Weights of a small mixture-of-experts language model, trained from scratch on English Wikipedia: 270M tokens.
Below are experts of layer 4 (counted from 0) of a mixture-of-experts language model. Rows are named router (the router's row for the expert), gate (a neuron's input weights, with its number), up (a neuron's input weights, with its number) and show model dimensions 0-255. Each number is 128 + 32 x the weight over its row's rms, rounded and kept within 0 to 255. Numbers have three digits each.
Before each expert's rows: "comes after" lists some tokens at least twice as common just before its tokens as in all text. This comes from a sample of Wikipedia text that the model never trained on. Tokens count by the router's weight.

# expert 4
comes after: "\n", ".", " ", "==", "===", " ="
router:135129120121128177138161105102108152147088177127100159089137064126053127086189141115148106164075110063168164079189142089086152122076182188116119101140201058112083114062185108175129158147151115110115110149156130078106134128095154125163100123110150161105103138206087123181130106073148174103098135126153194115185142141129147107134144094098111142132130078103172109191089160146093073178124129133081112103117145128113109187123168190141150137159069119157142148100153155131120117093131140136080124152131114150107142161102139123128136129151175065159141137165113164130124153149129106152165145127105140098130161157112082144151101093107204175138208139100103127197140085087165133090169104122128150073137079147111142139147106151157118112118135099135106094147172128182180094074189082
gate1:103100159160140150129121095113121144055060140193147154137138150154096122150087076194121110133132103088139126114155167148166166177122142107159111112144056088124073134146143128160137105119098150101111153113132157136144118166176153121133116186134131138134093108180187129201191142122166151116131146151167162135148121164104135148083095115127135098112154159086118158142120130136130092067129165098159160056142099166084114237132105072083157114109138126145123136105113165175173166099128127144139093115194124084099098150207107069130127094148128120094171086115193165135164180090103078123155128094188133124126120099183152092126112164146151158125105170182106129121213123090063155053139090162133082051158105118127116149096137137139135162071101085133111192144153141134148155131143123
up1:111121178155165126189156146140089162114096161180137121126128144178087130190080098168152034105098067166110056119150125089181144122060155084131122129119138117108157138170116128074125084098158128119132130152124213119113158171124154108167145093139062119174136106119196161144153133111160132106195104107139080108099134132125130188101117128148119104110100104169162129112132126105112097082152062113143120128193065158199150110104112097110110159110128156156124152095071153089139126147069173151133133127166166095182137106136128090143141156135178163134148107084201129062149057094072150178084130140219108160140145105205078120126109146134079125138102103134081103148144144118121126143108127106132147125133141125108106153040108134109126130117125198111151133157127157114146120125183167
gate2:111100136127179145163115162145155150176170093105109135134084112099114150127105121112130136089137102085137105097117133101052226121115176073139132102153105103134082161128089163159144125153136168112161148093181119144157107169158134144144169106116125155112125159165189141165165082154135110064136174148129145104101080127078113057094122071113137098079146114117129158157118131171144073176120192103117129144134088165187163225078177158172149059072105145153127138155120136151146124110117124130126124136094143162116109177127146122131172139170130066158113146156060114155091145173092164108131112136120136141137128171093144077187123188201135111142098099068174136118063165099173163132139156148110125096127140097135159065120112125129069107200162058093077100134107133183155129126138088
up2:155120105081157129144179153145157074145140160095157131155096066068131081109113156167138143121092168177145107077108209120111134156147139163115160148130094093111100124098145127128161124199159125119179155101069162139161051134162108159117083095168143111120095099194155117099237148138162153113137118152148141147079110144179150148096122139136137125114051104105170090106119081091137160099156131126159089057113093135123153153081126110127127140143150171127195114142081135140096083117156193083119133129127090066170102142130137038128171132125074041168160149169055145158173085100128158169083140144081152142113112148167108070112137116085082112134130153074191137156110105130144124122118140140095099124158128141160123096157089135113182122176112102148181126155143153115101153103144120

# expert 12
comes after: " the", "|", " a", " to", " The", " L"
router:149181152168093147099108101112156146104121077101142159087140131150141110148137159142137091113150115159137123136107104114188159108113152172143185106149124182112062113171132125169128172134158140132122145159112060182100121123147102169095180138186118077110090103102107106140105055133152073144133162123116124108116202115107120173112166134102140118115113138162081130126146235171086099087127173121142166111128145072098196067083133153093132172131193127132113183171093165102136151162174123121183139146143123110151147099150145211110115075123134175121108128136178134131151113093108184154123116093112100197172134149159172074082151168119102164122082107075126085187149164146105115169150151085082128107079150143142118188138184104127180097108142147120118105143193183089095115159115184
gate0:213126104144152172157130150114165145122099091097063090113099137119109129057130076114139113101132113171122147051080106140080063127147131141157174066159108125123190100124103104128106120137189122145170124075166136136157086178143149104117173136108139054105133119106090134144121106103141181121095124176101134132121161126088127133090128151085169176127108147099098113065174187132079112141117107114180083202111143138123221084131152159141096118181146129130142078142117116111122143141181153188187203115122121201152135100136097102119141131128096109143116040085138134161146124164158108153115092145053083152171078171091101089144151112119118127108115102141114169138044140113144110120146091131154180146061199122122115130144172135082146120098145067148136109120092106108129117127145111
up0:157132123117088122139144078117139175129151174112096064100129094128176129110128124063101117122166091151119138051146124169130113142141119125161180115124095130171087151106142089119136089134147162134177065067143142075161120207099113188144185117094142091103182131148167119077135141127149149114107165118084153213138135126116105172110124130089157173132129132137086116113117206131135095087145137106087172177166098166150217162120135107103148128137113088189133070127137146085107127065168113171144118096110071185167145139084160145177123123099127133156190120141084135148124131046185062109187083164093112097144179136116108114153185098121131120129071115173192097070126087140156144116137161061143102136139164111138123160163199115120128118121103113104122108148161137099126175113134152
gate1:137118105107122111064166149126129096123158104084177106136066094183164139113182103088077183199161130161081116112119145134145121108193184160161116120104129157119156141121176099116126131144092148064146184152154084122131094134119112140068148149119110089099104072111096160139081147099123067206088161145152142109103125116124147106134095124148082091090127169142070110173161162148107163099130124104128183079066084133130100245119133122111106080120110141152192105115086179157079108105136113114153091110064147162152101151139123123168147110103161148103112209100151206178138142162101125158194062183121108117154120133060140121130107117168171157130183138166149105151137131097107092191107160131123066139150101128109112117099107098127114113171140126135128119126187122128116081164148145
up1:124104038145130143158112145125116132143162137094126149113142134145132175131132128164142126135176157144130112169104096132089144139114126188136157140148124183159172147120144116136101127124185168083147157162155138098128158180149133174108104085199108107126069119166146143092186204154137180121120152144109098109126121118082075110115097121062063081139129152156137180049129156102107097082087190105124123080134092125131104151130144100129153128122168155134129137099125134137135142132144083151109153081112164195123073156050151085134107134126060182106146157163131130156168129192197082102153085095178143169110142062024133107131194146153065199092129116183119098123211138165134139133127089099096138127108081111089152137081095133138156107130126080141121146150143088094164132173153131

# expert 15
comes after: "\n", "|", "-", " ", ".", "=="
router:093071069178134157154104126144114109135122204117119130124133123142097129114115144178159091123083112094163143100132095123074165116190202110115133111123196150083140135073106126150146107177168078078077111165149163062168110162143115164166125107127134127138084187174128112181141132118119140105116133159184159123200081106136102118088146121088123122142085032118121134158117175134161110217102099100133103083183112151130130211106137121132164104124104115153177091076123149144136175139157114114096135142096159079093127202136146129123163086138133064136147136149059113106101088128102085163201128119143113059103126135123102185174120143071151167127154127110130169174136205119172138077120126153165129073118110079146113097125135114146127109091109118101118116161167090170133096097158121
gate1:181121121180165168115123175150142126136139167136152137117086093182124161122129178175188159133118145131109073167136185149038145110111175111110124080106145114148146161138127119195118155161156095099135101184118136137141093094113167148145138114171081089090151154158077103166155116196138108128141136196116161157164141136124156060124139172144190113125041083061093106147103103146226081125103129088140096123081101127162150118174207111123122095107079124114122099165100084131126136123114169117103123113096093074181121182174174151131125135165125066126101105116034086135152156069146160132129125108124143111139168143070123124134158151113161113144122112090097108181127138105105189099139109117170098160090153157115110114152165078101143135158165099075163088158093170148158115145134114
up1:154111158136137108119135076073104124118141085171174075163165154068114118133118129070033082156137136123146175088134141087224136156113052139115098148156071115105141115162121130096143126168110168167074136129160176138115117175153064084090116089125161152199112136075108164084100126060128131093107118090154132087074144105089074200103101110095084168139151172137150144111113128129044135102139145142156139136172141139091120121116097142127121122176177107100148098089193128118177163145123036124162112127115112112094115099126088070143143136127109223104135149146163140129136080127119119140155128127133134138092118153164160159073120079147120157134110150133135183120065138122119116121174115127126116102134112134147125152112122159140105144114085200194160190101141155115094082126061133
gate2:202094146158093167178139082148112131087136181113116110124106146175132125134132165153146153085109149090169131108109132177131155080107123147098168118143107111094188098116132115104111092155166096103061131134151205099124098109134137126135146102136138075075179161111219134177157101161086158174128113095140163173168093117154134133093106118126158119138080076063116133132201171110203134205118104172155127120134070080185160180070163104094093096088128106164104103145159127093149131156175144161111117090187120120133183156166142165128108093126172070105140114137122149119110120076138118112163110109117126154126134098139082150158104168117111070153202101168159166134178153203117143066162147112166125142073124092120078133115118108129161149133173115102158078156124134116202110120131106
up2:164099109134114174150142088193136119039123145136124143144118121129114095161092138171147142091101119094175088114120110153123122049107116133096115094129105100102160117132156132126126100150205121091070119126147180123147102115152122146141127108134099104104140178127163143167210112134103132142083154151160166133180083136199126147159086148126136096167067115104132110127168166097166160232127075131143127103173073124153145178088172103164062060092117110164106096102169130096113148150120119120138108091096137126135159209172159157145126096112162099107144159175127106137147124083106035080150094091187110107114149133151077228167132202128142086088167128151159187137162170184126157079139132160155115120099118094135071115145114125096148111122142116138157132148180130142137153088142129

# expert 10
comes after: " |", " was", " 0", " 1", " 2", " 3"
router:085139090198142122099139100110136118113125161149125083124144211140090142073155086094140114081134090126111149106127122144093107076131122134080093077183108151144220140137102120077129144153052124101102120116112119081132137158119110175153090073134099138085173150159107123068096118106118085146139130106152094123143047105145136188119141157129077107123151119135118172121160126098165178146088114120091105141167165157169069176162119129132087118165130107123106087108114141149135201105168127105063087100129101131084111123066106084153204085110126057139120178100081113107123091135160075188144154117124148084139147110095074194147110131106149172138106138165164083101158136145154148078153123126130104098142133113149149052120164153151098125105080171088122196119167085117103119057166090
gate0:101122159157175067201100102196166085138159129052160077113076117133114128113124107122150103140191172127165139139145132181090199067111115143076161073104141158169132143131087148169143122168147050070110149128051149108099088179080167148132151141138071165166121103165182139125117120126112140124136147131127126124164131147132098179160144147078166135116088123113134118121101169137130128155157140191076066096082142118154109121133099125122140157117142146146141136105106072101116121139156136054131188121165123118127190198156137148109139114063090146149145074111095109137103093161140046160141156126183151162116124080161132128062115134118139190121120143126141152108115094082166102093135234094147141110199127128074138119101120129114135072119091141073132142155131120180126127118129157
up0:081119180054169115156183168134103093160158119066070137144089172067107159113140135085158081115096199141083098178149153172080163087162128135154137118136101159106130103113130171132155103102228143128157116097063081172122109101070091163151106122155149143116138125153136089140153139136072065102129116133110145137080099122127113139077119111138096079135125110109150134131183082159148083154184065125137102134133128150135234137133142116084112102115124152112151055129129066138165058111165144073119074136060156162163142129176103112144075119154189169121123126137108060128118129131113122128123122132177096154152086109074154147158101121099128146127090176140145091130081155124172141108119112048134118133117105155153134122125149107111136147114179121068119147141211160102136165113137159
gate1:122137101186108083078162079101168131145116106137142142113119117139132084037132107135144137096140104098181091155151110160109111193132138036069090079182116116133130123149140122111149105134099134184148112136081171119071167134106167138153107145119132104081108157100111147122150129103143143168135138116115132186154095068148076120175129131127117106126147135134118106144143145092158169101140106226143132123191121122168133083152137071123080098188121169096113087119117088154091220101126095157142144094184115150114152078115110070135090128086103047145080163132225158060187093141104153130165137125110104059148113127112128120086146114136161064166129122193153145092133073136078171129133138138164111159121085136105115161133137144138151194099108078094064135110165145145117137135119142
up1:099076069064130132102183197130147165118121099118133094155123157128133108111113169133046243118152161116107145096100159092105185223155126112148104151147159120168148147042135117130061105105185113067133124142152079118164173143132110119131166145149087181102155208168139155173165145152127145096152069172135092120123162136157161118126071153101174098149133107104138117155107107093108093124153123086113109165120090104131088117123147136160103105120134118103163152149186141125146081108159131106215110096173135141156159144069142147120109147078140124104137149137085067164091115091135116066102118142150161148138127105151099103198148086120115140091128128170124117129087108144148153180095088108111143162132118075097154090179070149127107106137105192148139120131090181083138160166142166